From a checkpoint of a small mixture-of-experts model trained on Wikipedia.
Size: 12 layers, width 256, vocabulary 32768, 132M parameters.
Below are experts of layer 6 (counted from 0) of a mixture-of-experts language model. Rows are named router (the router's row for the expert), down (a neuron's output weights, with its number) and show model dimensions 96-127. Each number is 500 + 50 x the weight over its row's rms, rounded and kept within 0 to 999. Numbers have three digits each.
Before each expert's rows: "raises" lists some tokens whose logits its average output raises strongly, later layers aside. This comes from a sample of Wikipedia text that the model never trained on.

# expert 31
raises: " among", " others", " etc", ";", " of"
router:470528532513463434491480506483520465549519473428520517500494523418464494474545470460408392532503
down0:371544578532458525493542502544519466563590508536430438503523494536502483589464430483573501467512
down1:532500546578495512531406486463543499526469522496462472445491475507408457432568442513510493502475
down2:518484529456522478435521613514434488524465527559554479476526501506444547464543406527548513449451
down3:558558519474502444370444485486424590536402435561523485323489516541462509543615453522600575465491
down4:499548533466494549516577455411490528496471513513524506413540438433522504437447459436368561553547
down5:421441505434520499504491507564505402556631433482523484475490462534481503576564507500510515451531
down6:473539551442571487510503546470444466515473537494609531576472491431466430480386506502439499583522
down7:541569479436483419464481430595372484497448518468440538563458519445537522594506567471553450508510
down8:497542471524535491441504550515440515521561545557467581436410526502481509494488499529525515647495
down9:506622485530438585474473520538495421528486432484587484457443554482488581484522482529549399473491
down10:484489461531520488546424413488504530485488482529414500530467395421417519512479573483531543417538
down11:500462508572517475522478402516470549506536486471510396511495542528550464526515462453443458566553
down12:417530517513549391508488465554498479525357507414439448402534437531526503541401487546465420480486
down13:440537450514516492543424519411575489449543500542474421452511492559514463523511468539552412510619
down14:476481540517603479563494515496510370533439519508501486523543469536453390513500573563570434597440
down15:544516474592593481459461575477493515507424500532507511511544520483496468509528459471473497438599
down16:405492478540492526418549600466546531489569525536493539623488536478439517575619522484537484514655
down17:484605544505538559488447393468481511506565506577445385556535458503566563515487547441515548424462
down18:466509487500500522523431548513487494536535406583566492501478457450549498525506499522436528530486
down19:409526535533503441559380569508469449502546537454484516570448586551472470594538489594503453463450
down20:509550554502417506574414454524457514470517451456457335447494607554475531559488456485533460523436
down21:642479466485507484559473527574462472523408539414473502501445544525473640495503510496512450451480
down22:633461458518536604385562512455533385525553448461532425554492544431518453537541460528545495448465
down23:466382393541474531467470544516576486424431597484571436420459474441449425486525460457600577511562
down24:561444462561454487542455455517498468480531465435564476497555550423479515531532544514417514489548
down25:444502521497494581451464468522513479397565456557495421571427461476498519513487531408508486520569
down26:422494539566479531590481465498463482584481465486514468512541471470531612554546514539498484524457
down27:476524516459465531572449419438469486515582561513411497487527544557501523528469481396390414458528
down28:555459491549438434442492509503471517459439591469413546477415566447493582520502501467395511531533
down29:541430501458493555420530521406494516500518469479517618538449424553460532473638507481519483493458
down30:425482509523501546603484495497563367552483552425474512554540488546490557463508558462486501616552
down31:416459501511495550443567649487529640445499463448439492448446589499487454415561465489462486507525
down32:488512523595560569485605569384472468510445539457458453505457468449574525518488492474480490506498
down33:501481468570525548644527412484479521546441458474431535535530452397394492490525509526514510528618
down34:444418486471497533492530544501586454458458519451564486542427555463533496565433571424494485495465
down35:476482423512558453518498565539446488503424431517386493411472496478550507551535453476563457495573
down36:390499456582511482420482479556407572477555523513507637425507483577538496568598460479468490450453
down37:550388533515466520480492553459596534488500507549438564620506426516457548595562510534517486501454
down38:506552493490545552528476430457599510458450561470476438438463476543504549480404527483489423501520
down39:615550490581502471396487524492571500471485459543524461567525517599490436464461614491474463471509
down40:537495492374505497507476504512473551580468405413547558549453531585482515527511513419568442488510
down41:533555595619500487469469493549500450509565499455495514460466395473474480470595557440491506562539
down42:485473359502508482490450492532439509526478542458413524434457534470499519429542541469478461515419
down43:514464595449523396570466523526532440449410511570465511537551498565516520529519581405474438542506
down44:456516508503504502516542461479551447492516484529437599543479449496458527497565562417478531504490
down45:532507450566500501478555468494561494581563525500462402452509485409483536492510541528393502611510
down46:562580449510539450466499438442522453446510599520427529550399570522533457518545552509470543542498
down47:491474589475568421533439486432447362410470526493457562517522444512453506449497490545555651478549
down48:539472527514413488444505528562575451507551495488545448475464637527444532589619434451485462593486
down49:541594404474566544487451517571525424629532494502540460505479582508523517442533523486475511546580
down50:524575416450433569529522430489554457457446512493500511505535531509501547451525484569476474543523
down51:565560500524482397566465430462402444456532477467461514556557556466527568462418441647529488589562
down52:510460458557558453550480415477527494501578478514459474648585516561512585507549499502510427390455
down53:488504482575477504490480525529485402578554578492552494490514566445474500522386508414472463495469
down54:541476513472458522585526392499483512501485506408558619447484424492533495431441449507472483580559
down55:576593540604520471516417413523416508476556381549494581449516538482506604530482557519537525541414
down56:527500494439474472507482438404562541491460487461426465503420553471486501519489534489474465524536
down57:487457406492552531516596501590500560536619580492548475414544456554526463491494529572381487448436
down58:514527582491587502507447493490482379422526462508487512536564523504559490463555446540561707536498
down59:568481500542591457510585521387578522487472522421518536429461470615519547507518468463455487553446
down60:522530512498451500542450435464421539428484561500489568475479477449490559503512525483604523429487
down61:547610464394388453574443437556414457462468492464491538587513476503551494503535475559587487434499
down62:449503504497424485540487466527492576637470477428535614447436463511549565415538574482571451503490
down63:509466573438485422548429462467484526412539520509560526475476484492442448507446520485555423426478
down64:386495517478431502494500528400388410486509453444512444495543526550558484518493473538566535463523
down65:452525467528496489534498469531539459561504579524463539528506528484440478477475430522480465526427
down66:438481517502494525502488530541441447519418475576514448484523519502499459509516425478521481527402
down67:467492426545433534515519558381440394519496443432480478491435503393562476583458442505526540515540
down68:468498517564503475498509523483523444485590556467586466544487523577590517494457537493454492500453
down69:476534451548571528442544615400424496382429523555580469539539600411496467458438411467548505467489
down70:505469476409565458564458524517616535568504511555485529479399475493453462444523542438444531513489
down71:501362468573519470450464520494489472506534540515471550584590454514537531533503543416488461536488
down72:532480529532433413489472561604469441643519444492421469519496581524435530449614502449538516416496
down73:447522495508485583414493560461449449546494478436550512413369575519463525494545521444504600506496
down74:466479468475576522571570585554400572460537472496564566540526532447576484426517582453476543437474
down75:524596432574526491470485422519544472469508525471444531532438509563557578454550532495479412478466
down76:525587458557576498458510435491451512513461498541491497559603521518450462477530476525460493538540
down77:432430470513492610515479480512505428493453476499582555538481590460509497548474507471493566572520
down78:464547596481506552468577429505614559507418482390398509459477505558517476510464532428493495462500
down79:506563475504522552499482461442535464516432509574520451380573503493440513466530571543462480621382
down80:487443366417511520549431394487477516496477562572514472492488485493513468472532529448436555518503
down81:500506612472480453539489458453527460505547495500486469426454530463453471469447490494523630419541
down82:516521473529432547465504517517415478527451567506498451587467565409491446408446494512480483611547
down83:487522514466458508526540516502429470560541498459475459502392552394462529448495466427460486494549
down84:549526488478481489476501503498422540515500522488575563428520495489565608424434510433503595573557
down85:553586551461450513542466402491461389506574472557539494469421481556531565487549546526600461506453
down86:510578521471449514515471523477505410537486445470456461494570404472467517580483550411497495474591
down87:520407549537520505500479399454501596517466522452554503564470408473446468562547438573480538473493
down88:542549464514449535591527507452460403520547469546545467426491606485537468464502412525436560462438
down89:523574517526496507504474455529529486504586475471448545414492489417510486401535556488532426521482
down90:584487502531546441551455557482551545521466537514482468475492474487541451437570574510501541456536
down91:532444487544465541584461466578556543508535474508485501507473526535582556515576452480488516597501
down92:439504534563495563461535464473536491525452391560465433602508563467517563561516532476403534527478
down93:497483505547433430498438413484480474568415497503513524472478502462500520455547490422518529466505
down94:492426504529447487583579488559482485475475453520534482536450455503507437420521541511558508508579
down95:503498483450448541443489563414493501470565419572565500562498610464537492372486458466448485474492
down96:545526495525476511498418572569532447437477471527503548601508475390647488518500490453558585442545
down97:520573489569545427456502445491523500491603511478436484540493434500583590531554502461547580506506
down98:640544512436386457513497546532568403462541469555550585581578563442558528370452543477505518482485
down99:492537528506604564506536498525579476470547514509447476557576479487477497559562415520452457422575
down100:438548556531504525446556484496531514518482466402530415492519499403484469592585470556531476509455
down101:492530467441507575489594482427520488567544491468459492432551408564429480457472419492519483478553
down102:541524484563550455461473512513450437502530475427578517497481444544378526476486469481480475482538
down103:512494465517501448518563453537535588495503496536444582501489460451473572572443435502503492509428
down104:440587485571563463486496511541563542517564525545540487399510498474544479474399480487437513531438
down105:542599507440473425504416514498453447501525445456670470470550438478521555503449422511434474554555
down106:543460491523537434535430532520439590491511498544461499483472364497406528502603461508516423363476
down107:589469583599470457399501473417506512413499494578526519458515465494515484498464485563431482449429
down108:545461503633535557494570468531523565543456485542495477544514558470442517542468475573450487506585
down109:601484464432530531453445484490505534498449437457535491473504492505387597485515487471448537411466
down110:495480385589447480497529473544543462476540451434475369529473514552509460513468453511503539504493
down111:526492542449518507380448505468449481557445555474393481469467447412356458475525463444517397504510
down112:524508541479479590573528537509439561527488549468605463479598570498423615490528421526513462453463
down113:503581596462436504511516552604479391461480522375548482413505592531515410486499529530456535557510
down114:485437467560454468532490555449465445499491468443500523551462509446609511483453569501549522557506
down115:522482508501493450462493472578469474514506572459473493568447457497502545488504494428505540488558
down116:492512515477469444448525515445488476573411424411455458461475520531477477357573565441501536479508
down117:435497504472504541533509460577521500530424623557511506537462513393456416449532481456543560488533
down118:449628531535544436547437484429504417483546525444545524560500449512445435491451478588574520477577
down119:466403497516514527515517592479525453520453379548443443530542581443430427463470505533478533533509
down120:476473468556500513518463540547483450549497496446553448511453485563520606451579492459529557486527
down121:520479489515526464396525481518525581460477432433497550523443479538519506528499515585522501510540

# expert 13
raises: " of", ".\"\n\n", "\".\n\n", ".\"", ".;", "\"."
router:521546489526427543536439447490478502519546502452503548568519446530486515477517419475520507481475
down0:519508558485590605519543537479513472525573572460437505491600555474520509544430484519564501438595
down1:530460491600485481518444493487512559514505539474473457486442395555444504422481382481453524486570
down2:561494501510459524446537570527498454489520549536507523482546485493503553482520411497476579487560
down3:604518474495591434450446494499400520458486406566500467423525584491432529628513525518567487454539
down4:516561498443495519466498549427540490525481471518490492455544433363574493384483479451503542541550
down5:450483593511552528531431582619422540583586457555568552472518538498525487544521458420480550507504
down6:447484534430551469488477500469544409524409522516492518524476475449428379480430469487453494566477
down7:507522528453379456460509451487356524409510510473534406472462553475527566518512528482524493411483
down8:565535437545528518485514539476388502563550438564517505386420582574509571467428579508534491576451
down9:459540546473446536489569605507469453558510540486565466385471595452524534594545564516524493446531
down10:516488476466558506526482431500496570481504491546446569463507426544405583548512495544530470482533
down11:476488450515512465508546492580439491508468481477600419505463462500452502538461443499532468537553
down12:448507547462484404538492489508509517529385483549437515434455535530519474498429440583502477502504
down13:431505523596523488528404554472485465508504469496490422499526462475465503490471487507618479509582
down14:505467454488534500455432460459519485516405506478535547525427456534437414500413526540577487573499
down15:620521471504588452497434550516552533533385410512480466487609526497488406465551414529562454485495
down16:445504502557528544498465548418475447492462541520459537543504510472396525601531524428556465468662
down17:581576431519627483504464458496533404494681525485510423497450484499486515552511546502510547422507
down18:561538547461517552568426581473449449562464432620601518486497471519502476550506563459417530427470
down19:477490469519545463515395625474516530455555549397574505544477510475489485537579499518487500479395
down20:514514570443431429602499496455445557546565488444514418478470567455465510546555483498523431516529
down21:641477474457497496488479480596448495575431528497408459419490505516411573531568497499484501430436
down22:594427426540557594415457531511465443449496488488552412481497503490537490433558495502534525419467
down23:402390403557538510504535570493619512488429652482525405498461463525493550448519504460500496457526
down24:500468515588496570407477411516469444499616502485479550508499517459467478537504553517459472454457
down25:491511489518467518395539447541514522423528488595509502524483501499515505476519497462536577523498
down26:474552477548444551575480522432469457508527513550561493526475511521505576591593480529469526473493
down27:449496394358519534522533424516588556533500595517507588501490455527521529449505432440395453485521
down28:495474519477392475536461559480537502471498575464412500475471475457514452447566454544470516494578
down29:446511483521452517405499495485562403445635555541472511555444426546468437461659558525532442443464
down30:561437484562544503555394546467521419461453530441493451496510437578482510600537608461462463547548
down31:427548554458474468440517615565561508436545514478476604477444556503506487517550466503415420468594
down32:471521488581521585459513542398552522506486581537433496498494492436506460433556581463519575545505
down33:570493443658525489524487457485507481453530469517505547512475454479410497472475457524514569520606
down34:450392549508470524470571474480634496581468486470615514491511465566444491533478481504531477491516
down35:526520537452578462525513517539529431532513499536444531553493529512514559628434438453563455503496
down36:530507489564501447539505475521404493465572434459442634462534515559609478519552486543486550480447
down37:391412520499514443513463473523561513535553512516466569524492463465440481579567532448457520437496
down38:515506439513560530510499430500552448506540518504458473468459498528461575508444465559504440495537
down39:559565475535483513445558618557518424531454442503611447600510435604503426527449523549566520473519
down40:539486481458503496521494481493485511561449414496528557499423581526529517513508512422474526463511
down41:574463551547537487487557472492526418447564488468509505443517400515461431468586513471515451606450
down42:512499462555498406532431515499467491416453557455412531470485575424404516492553505478502491437497
down43:528468559395530429556455526498484483425432513516485490519577478527548573472578586395463474545512
down44:479538534515545555530565459489506473561465482527469619507425532455467499515496583429513542463484
down45:507498430527474442469579507548426452619527538427441439480489571370567504557531514493504510561494
down46:500552507530563508528616452453535441591566581487572538523497518546518537563585540462513523550463
down47:462541517447599463527461392484431393463572562469501606488471499464487570501522506431517536462577
down48:506465580520441507477473544504604467496538451532497448493426640483459557610571492534439478539492
down49:500536463555485592549470521539549423583485470508598512425545558541444502498550562521478439592526
down50:442553427585567432525501417518536416521408416492476437492580501528512530520499510492488561563580
down51:502593425518465455535405532476455474448496454406518473482606446540463460456463532610544481545487
down52:516490414603586502498467431528466527523580523507418518599522473522502525497583511550567417368526
down53:558444505526491473504490529557532508634547623474555514475407573530550535579509556467526499512514
down54:567422502429480505618479466466496489558511495489420565436466449479535623450575495454498492473611
down55:517502525563643514506390442558509464536548379552514546477493529520526553547561463516489508506498
down56:510470514504442466524498427389536494523470447422443538512423500533492543497499493498487421503560
down57:547460490502526515498512583575547528523560512485566532363507536524479450580490538509514469494501
down58:457477494477560605486540503495399521547507480527488480506568555518525532510506425489533646564516
down59:574457499465523515391594471458506465516494503464456539399497464501477542497555529439458530525496
down60:502427551489467495495490411507446444510463491488460599498466556477522472459546534500549458410517
down61:577579515416437481449499446519385422517455496496529515581567489601578551548573525579542467385443
down62:403555522552384445469508511497464540478453512529485513444470459500528624381479545556552471488485
down63:436550463433470446549489410476531553470525602449562546457556403512506534494506511508551509474496
down64:392417469527480477505439527501460470580480422491541493493575506513533479448511457514554408500486
down65:440495444560460569440549477530522418566554531520456649503538500487448465508510501432498503506450
down66:419473494419486487424450489531530422514428456568538461409552466474438487596504449522511474490476
down67:567480418509430507607555633570516433489529462400553493539451546433583491559514436439591504505511
down68:510491544652459507456466561454458444484587533516541423456452457537520510544478546518516479540433
down69:514509484589481494578521572426407451520529513547548432554587590464484485433512404425436559522477
down70:507438446408576479577431570467635527559560553481569521444457454516509473468503521396459582539462
down71:506396452560570538474465550472483427578465527554526545612554513516527500578536605472444495555528
down72:448425487510524465538533580552477398589456422491412446501444442520432467473598470496528482523571
down73:463526499531491537569478528525484475531400553532476517531444545496488511508526551454441517402483
down74:512513497494579529483571467454426556518480512530511604542569497508500490480507513489471502462475
down75:482561558505528514424508436470523414556486441473509546489478534508556568511435442462487415519548
down76:560560428535534582519544490475493520526438441494557481444595561528561459477554421507488539486573
down77:458482475502485465517518467452554502516453475512552561523441547446510557513492460528381539565560
down78:513492542546481478523517521471501529491499555451444543401494506590479418530421466379545472498576
down79:556569479405455493497477518524631401476359529508469466412541513495514497528548609493575488524466
down80:518465491514562405489461468460459572539393560538493487494437438506482525533465521495436497487539
down81:438588597547532520556474434455484449539574547502502465461451552527515475522442483453485551393495
down82:540463460578444515471566510525530475519426542464560443504465588309496474451475447478438483515636
down83:534498596444495535511562481459461368507446437416575477570485491416458494488495440472497471503521
down84:505533463451581470565518463572384414595452531514547632433558495494584618474458519390525475472634
down85:538481543487525536493471445471465473438559504430507479465473546491514611453543548485498557425462
down86:504561505442493494465479526506564482549508518417482472532514373439471552513480519442443407515586
down87:472440554529516505534575462522468471548451509499564477558480431476469530480521469570557451488510
down88:503546474528463509541493506486551456491597454564587430380546530486444435532460499514495554505468
down89:484579508483461530564469482504541541564603422437529512457428497565477422474483492394556435583537
down90:580572532562464447537502505477480439438460553507486490442519534512461499563508557508406553493518
down91:479472545587526493571426553612470563564570457517471479487492521541513511546536469499446524565511
down92:474574435523508517538485490472522510539463370544480463604511511448544489524519591496465505452472
down93:463547451464467449458461429541513450522452466431532465461485520446467586412568530516436621419518
down94:458460454481485519542478526528502455501543454394480465554505481437485423359577594475498551651550
down95:473547520470408434470467567402498556551687518609541518515449622428543473428537461603487474526494
down96:552465527510488499604433569437518454511426492501527511559554479435557572512479525439617543447587
down97:544503487504556428542532500524520504464570511511480506552489384483529528537490489514579582519533
down98:566476511444479540487482594490577506460461512502523594589538548440561565463527461483541418441477
down99:460589539522534570467548492587514471538515517459508506577546483490469482532539390442478439376561
down100:464482508519504531487567534523518446450514504411509445437500509416452497520521491510514476544534
down101:480522529547427505541593515530535500569526518522456346490480479561412473512452460464567502484551
down102:491413448504542462503544557498398491535476551520657602485488395452420567502415473462514457506502
down103:566539525591487521505551568484625542543509443513449498512484453516499534476471505530462534483503
down104:522558534533511546421473446484562512588596522592525560462565529481499495527445512550510517506457
down105:483560526473478502518427422572437479502563575504574527477470499515448482504463401414424521543543
down106:534495502576456475475466510445501623474475466524374495565429443474434451426552501482505420380465
down107:573507569548427409436562449430445523505462424619499499455528526504464504476468575593463498399483
down108:550491494578481511548576506516560541531555510538495497508532492403423558583447508526500463501542
down109:572472540470529538523437617496557541507431441471480491417477447540429563490547504513412553417443
down110:424557427529423437467534487522514467523508494407538427466499462502476418494532457563482496450499
down111:445464526440501465450372523433360501586525543467469517518498473459388519483516474425580446480563
down112:420453539509443534560481517474494540518428464518558402562544490456522534527491587490503461447509
down113:452510574464499498454542552592489482524617522399568494503397550536502438513534466458475515518495
down114:463459526536442454446510495415458448501526502366468534509430478483576475455453532461496474556452
down115:494505495515538476456550392450505392508561548425555535549462412504435459447417414534444453470571
down116:538552473442419396528538499453454493546462456389497498393558554510533502481546463506536504431568
down117:483517498437468521537559457457433453472458583550528463483510511376513468527519449477465590473549
down118:466565525516526486418473490441591421483565488484477461552530503555438409580445427609540516469609
down119:500412465562532479522497564496584363435517382595486405542584557512532460515503477546524529541517
down120:461518544450536466573456538445503429587548490522490523572374459516595609520504540448528479447457
down121:495518463514504387490482515588575538494400468470471524521479402554519441465402480542455484501510

# expert 24
raises: "escu", " Yuc", "ually"
router:529532550540417422531506445480491513532561506472482514531507535402469595407505576425547497482496
down0:408548499517512586521529409539541509559630518499495463518522533423534481535487495485609521535529
down1:502559517568458484547472480472465518528538494480488521481539453545476474505417468524449457451531
down2:488471481453510514439490532532468491508505426530565511455536465478449495426562512524426605474485
down3:602515521548509458370530498475404566481432482573493411399489557577456512530545533464539505457504
down4:423551442480513556515531491466506542519530556537560533427558474472561510354590480547455550477568
down5:407514476466509552482460504577466424532555523493477470469519459555457577596489461465435532535556
down6:468491429514517399475536549502463444563512548408403638604455513401388440480472472495484468481520
down7:560496506400434443499524462471373502488499573434473435481530558540552501497499493479486529514523
down8:540535481467515477499502542478425459540498445570536571442426601504541508449514487471531531571539
down9:444532521487414545459553548560504450463593495517528400459479530441484507484526588505514394425484
down10:414457480534538404592446511526463486496499541501495479486499501581426578608516515497545540469534
down11:413489400541444473530461473495421594547487531482555424529501571559503506375434492561469419524577
down12:478461496428491421461480466520511535591416523417504505393472545476592560505456490559516424481582
down13:389575490527503495557408583495552460481592521518447438410535506470446476569434464545540481553580
down14:435478447473601494469481568494507444502420476501570459503518450483392399477528512524571444556472
down15:560548466553594472467384557397468544483414433447460427520534511514468473458413532480488528513530
down16:393572459524495457510451582401499460447484549535458543576569488468483535641594565442512459481625
down17:541519486554610498492472507491510472489614494449545394497462456530556508511467498410510621532448
down18:546503522502499572514422571481468515541542492609550539485423517512531547568524525459471529455515
down19:462537488442530442618499528502423431497491554486495524425510472567466476567514486567496519427501
down20:465488480503361469601429498445413487516539449440443462509535601488410522564501463485457453450576
down21:572518502535510500503456534631441382592429548502455476455499611467476613461526540489467476499455
down22:522516449593548480406496439478494460577489473534491426543506466458513463454534438469508517470474
down23:434404457519486540491502526544563544492487560519530453484451459490498513489543516454465563449550
down24:578469546594438528488450401522497475528510512456420535551495499427440459596518566479443547480570
down25:468504529436459530490459468509480500438534467549549470509504549453447556459486588419483537508512
down26:445606562519458493532529490535440505506513505518566473477484501487606593589509504526485520439505
down27:456521504429506487554408518508582471461546535466467550455429584579585575423462458408419515510496
down28:462436553514431444422441500550526500409488557457467524559438595439469523482535505462458500479506
down29:532425433478479552399496477433476556521552529467469590576473461488402493442645534462521524476518
down30:539512500561519526530484574521517449553453528335493510549438544555457578561553609415485468614506
down31:464453534421470472431580581524515589455564460537473507465490522452460453442573485525422509415530
down32:542490521593598552456550470415470492529510520525434532510494574514450515474546514439506511571431
down33:471476433560582534489457439496510534500541478471456582558476407433452472436530500448490554579545
down34:488475473433500506539546530473532517560507471414551425483467526491520473519523550444556531462448
down35:541518498388492417466472520506443397509437497486500528448532469528504547596483462476570435392513
down36:473528539568420477490554486529390609434571538454539580501561531513564506529567410503532514483393
down37:533456536410518435491493591516517494479524445429475550544498451443473525497536482520480505529461
down38:493519472522493507584563401526599521485491545521462461540497502563484609535478540539444463479477
down39:541543496609446520434582545513535411520587374490561532611500533594508437514428575577559477523424
down40:528437463517550533557459453571491539554510422507522540469487504526477515539503480429502503444527
down41:586562614599559502408517515515441460440583491479501500454498444450483454498604506475497503614494
down42:538439398476503457465455572556411537452418540510460507434481510492494546496569498465476501443508
down43:487496582434556500512503548485530452469424537601490600498548533487509575506545541411530470473540
down44:482494513476483507469514493475523559489530511473448620451445584454472560606519511466461512524488
down45:539466362548509458450575535498508448603509493471507452425540510351547462501504448533484468525545
down46:555577540526535521585523489468548494524572604547497542588469443466499560544533530493468583484571
down47:477520605482555425499462482467440434511505492542538543463564479536529563480524551528573540549575
down48:517467557519419540446529515527543444535466500527572494515460634499416597608593520491501546539476
down49:482564461503535577555522542638489477587468485458543484466478508459475588484562535491486447547567
down50:433541434520479525500434489559524431458414432478492496514529512552483498485553417512559460475515
down51:563558422530524429559451461439425423468512456439474487491589538519497492495449522625532483561459
down52:450489517512598500557476502456478468500558518511434454656567463545480534474526392483529455451484
down53:499459461539479433548496501445530484618511591468543531487490595417537540574404504418547500542530
down54:566444476466467493641505429519487469548493507472503543424462463574546506452555403527472437516539
down55:520526538536618532513434431587449489517571468540495457424546582449479530473506498486503546562484
down56:534495531515517579542505562466536496489546496518515489544466519462506529388507480492560459509493
down57:528439454525497548490566579571561477526539500524535480355511457525466436573501516538510502511517
down58:483444586510599568414489566441534415452491454498486522561500519483519541449514484556481599523501
down59:521536486516508453457533507426547509495500479446501520446467457565502502483514510507459530524395
down60:502467488490459501539439434492446509512480483456438610468515607541514517495522557492556497362483
down61:612536469526485498479485470594474443516465455514496552579524423608629473565522543455555524452453
down62:430525493510408515491517507482447557574451479495525472443457455497527570391501529525556426527516
down63:446560520529455438588464462559443486421541559507537489454524478547528554506459462495550408472491
down64:425485543505432485479443563472501453470491464406547438448496581494580493431480490522573488438494
down65:428521452544438540522488514508549449537548554485526598489555546447455464613521469430519522530475
down66:430490506463547442451475460474460425542449438586537441453597449494414514591485451483549601466503
down67:531514432465443450557571555525485380506568517428504494466379527442562520569445371540519515494526
down68:600481556537586473511528511504558502523477506508500403543452507514481505419472487417494432549418
down69:478497547587516517495563568444455500570514545548500491541609545388507470444504450407467532528582
down70:517452477501575510552475488513637496501562531522503556439460505537531555404491526477441559552457
down71:483481455576485515564550530540494452557500668470562503615532511465529534536495590525422506627508
down72:428463573488452456486536582575471460581468403502367467523467472381481534510601531489466428487584
down73:447535474433513528500489539541448472485401503478545503451430557548490494477551534454447465501460
down74:604539462431510510489530472496436589517453448536516500578474433455536399490457563435581492410569
down75:496568548526500483457541407486486433477491434519440562524434537554590515493493545520485452469436
down76:595550389485540548507610531377498489453455550532555505479528569542451464415512419477471497473596
down77:439471504495491528536492442538518429478445473584516508516418567443471533587521520491478527484575
down78:496532625482529531515615576520537531510502533531498497413449430539541411468387509440513544474576
down79:526582514493476505511432546494498496513458483513460457404513565521446490491566573477525445598559
down80:562434515376490481534450492518471514485366504531492440493431519445481454546552519465573544499472
down81:486536589442514471540505455427478410422488543481526530533430607501495476543433473475544533405533
down82:509505517539401595526559526428519485466446526467529467562484537417467447400390447546413416504553
down83:522510548461422439535526452452455484528441449469581442507428451447457502496516502517487418521525
down84:518529515516494494481427418551431487546538516453613596484577527458624497485492481434542577552567
down85:548548514395530522468477467452521419426561430465541487472476549613536563557503533481598425484452
down86:512559515490489468464540526549480430563559517459481496601497418473427474561508495429470511551555
down87:531397515496519475485506481501396526517517517481523498521489441471461524488460534581487455517559
down88:502526546511499485541534445469486484464532429521516496374518548528502497543533451441505545492489
down89:532645547514446539522443442532575514490480542476506440444493457495499472415573528433522441537586
down90:548531662618472451543477469411442484469503515512434435512495371480447438473524564532467512486515
down91:476483506588420453549465514531501521520492551535410481565587497528516435424483529509524492602518
down92:457520476506489527469522473445581517526419417546474444634478548489481579471574573436425507474469
down93:519549445528457404528448431507528484568439472472547476453510525435471532467547564487465537460531
down94:532441486526438538536497504520544490437485485404504489508516489546490382468560479463529478527556
down95:468499482521428486406522580434495543550589496533546547527385589491457500431570420591383433537458
down96:513433505554522548576415515464504518539453513437491500553505510391446561494533520461590520521550
down97:489538494478510440570488489484507490456552485528499485556526377469549531567504440406548535496522
down98:626500481528482482528419545529604485453499474526524585567588446501512497448509468488537407482437
down99:500582493512548573512544520470524482495507472474468424497501582458435511432520514472491435496578
down100:438538505506537461492537529505524472487492544451512430467549514476403454563461508503572466509540
down101:458530464501416556497561480488509488544493477499472476515493440539451503502440406529541498507484
down102:492418452566553490418477581447436461523520506451564591591492476450409518421418456511457467549568
down103:438626470539490473491568503425579542530505471495493565509494425503487505486423529455482550520489
down104:420589493546469467461439447560513551602566523534476522466543531504600476539478418528559509491481
down105:515532469504459463481425478600448457474454556451628423484464528505516464489461424489438467587594
down106:494521493552525463446401516496479623506474436535426525502452423479451559452551455524504443341434
down107:613464570543464436392603490454470473524550485606443535481484494467478566479458519595527418405484
down108:546513489611524559508468504570565574514511468447481485612548507360441500566524513531477523479584
down109:636421519429545508528394539523496494475494445468518472453476461537447585517516486424512535400487
down110:495486393512423582504497511456479442509531475394507404554503492507503504515538460550505525477470
down111:500475544489481530428478477462425442523528488440448459498465409479375514439530439465528492492504
down112:471483568487395482614544523554525529465476511486585520525537494483504450561598471521606430438481
down113:450528553429485486551466517539430491453498548355549467449463544528442445496416415498530491532502
down114:486387497520522487475513527411425498507489473387432509475408539490601528427414543489513478568407
down115:449556552532557519444509470512464387474527512531484526485423449526503449426463372520499513441556
down116:518521442376431400515473494500539464585419477392538498503509602560505467379539542521484496429586
down117:470520443462492590490546440548451502452415539549530457537537603453421481490479471449531503442552
down118:465552535498551460451503562474509440504508477448517492545518473449483504492462426541501500515540
down119:487469443535526478483499545529529387450449416594461496532529538522489496437433458544497495506549
down120:534494479553543525554472461514478428529453498451500588490451475584536575544565565437529449490495
down121:507492513487519488438520451536520530535406442490530519522491509484559540539484457529509495523502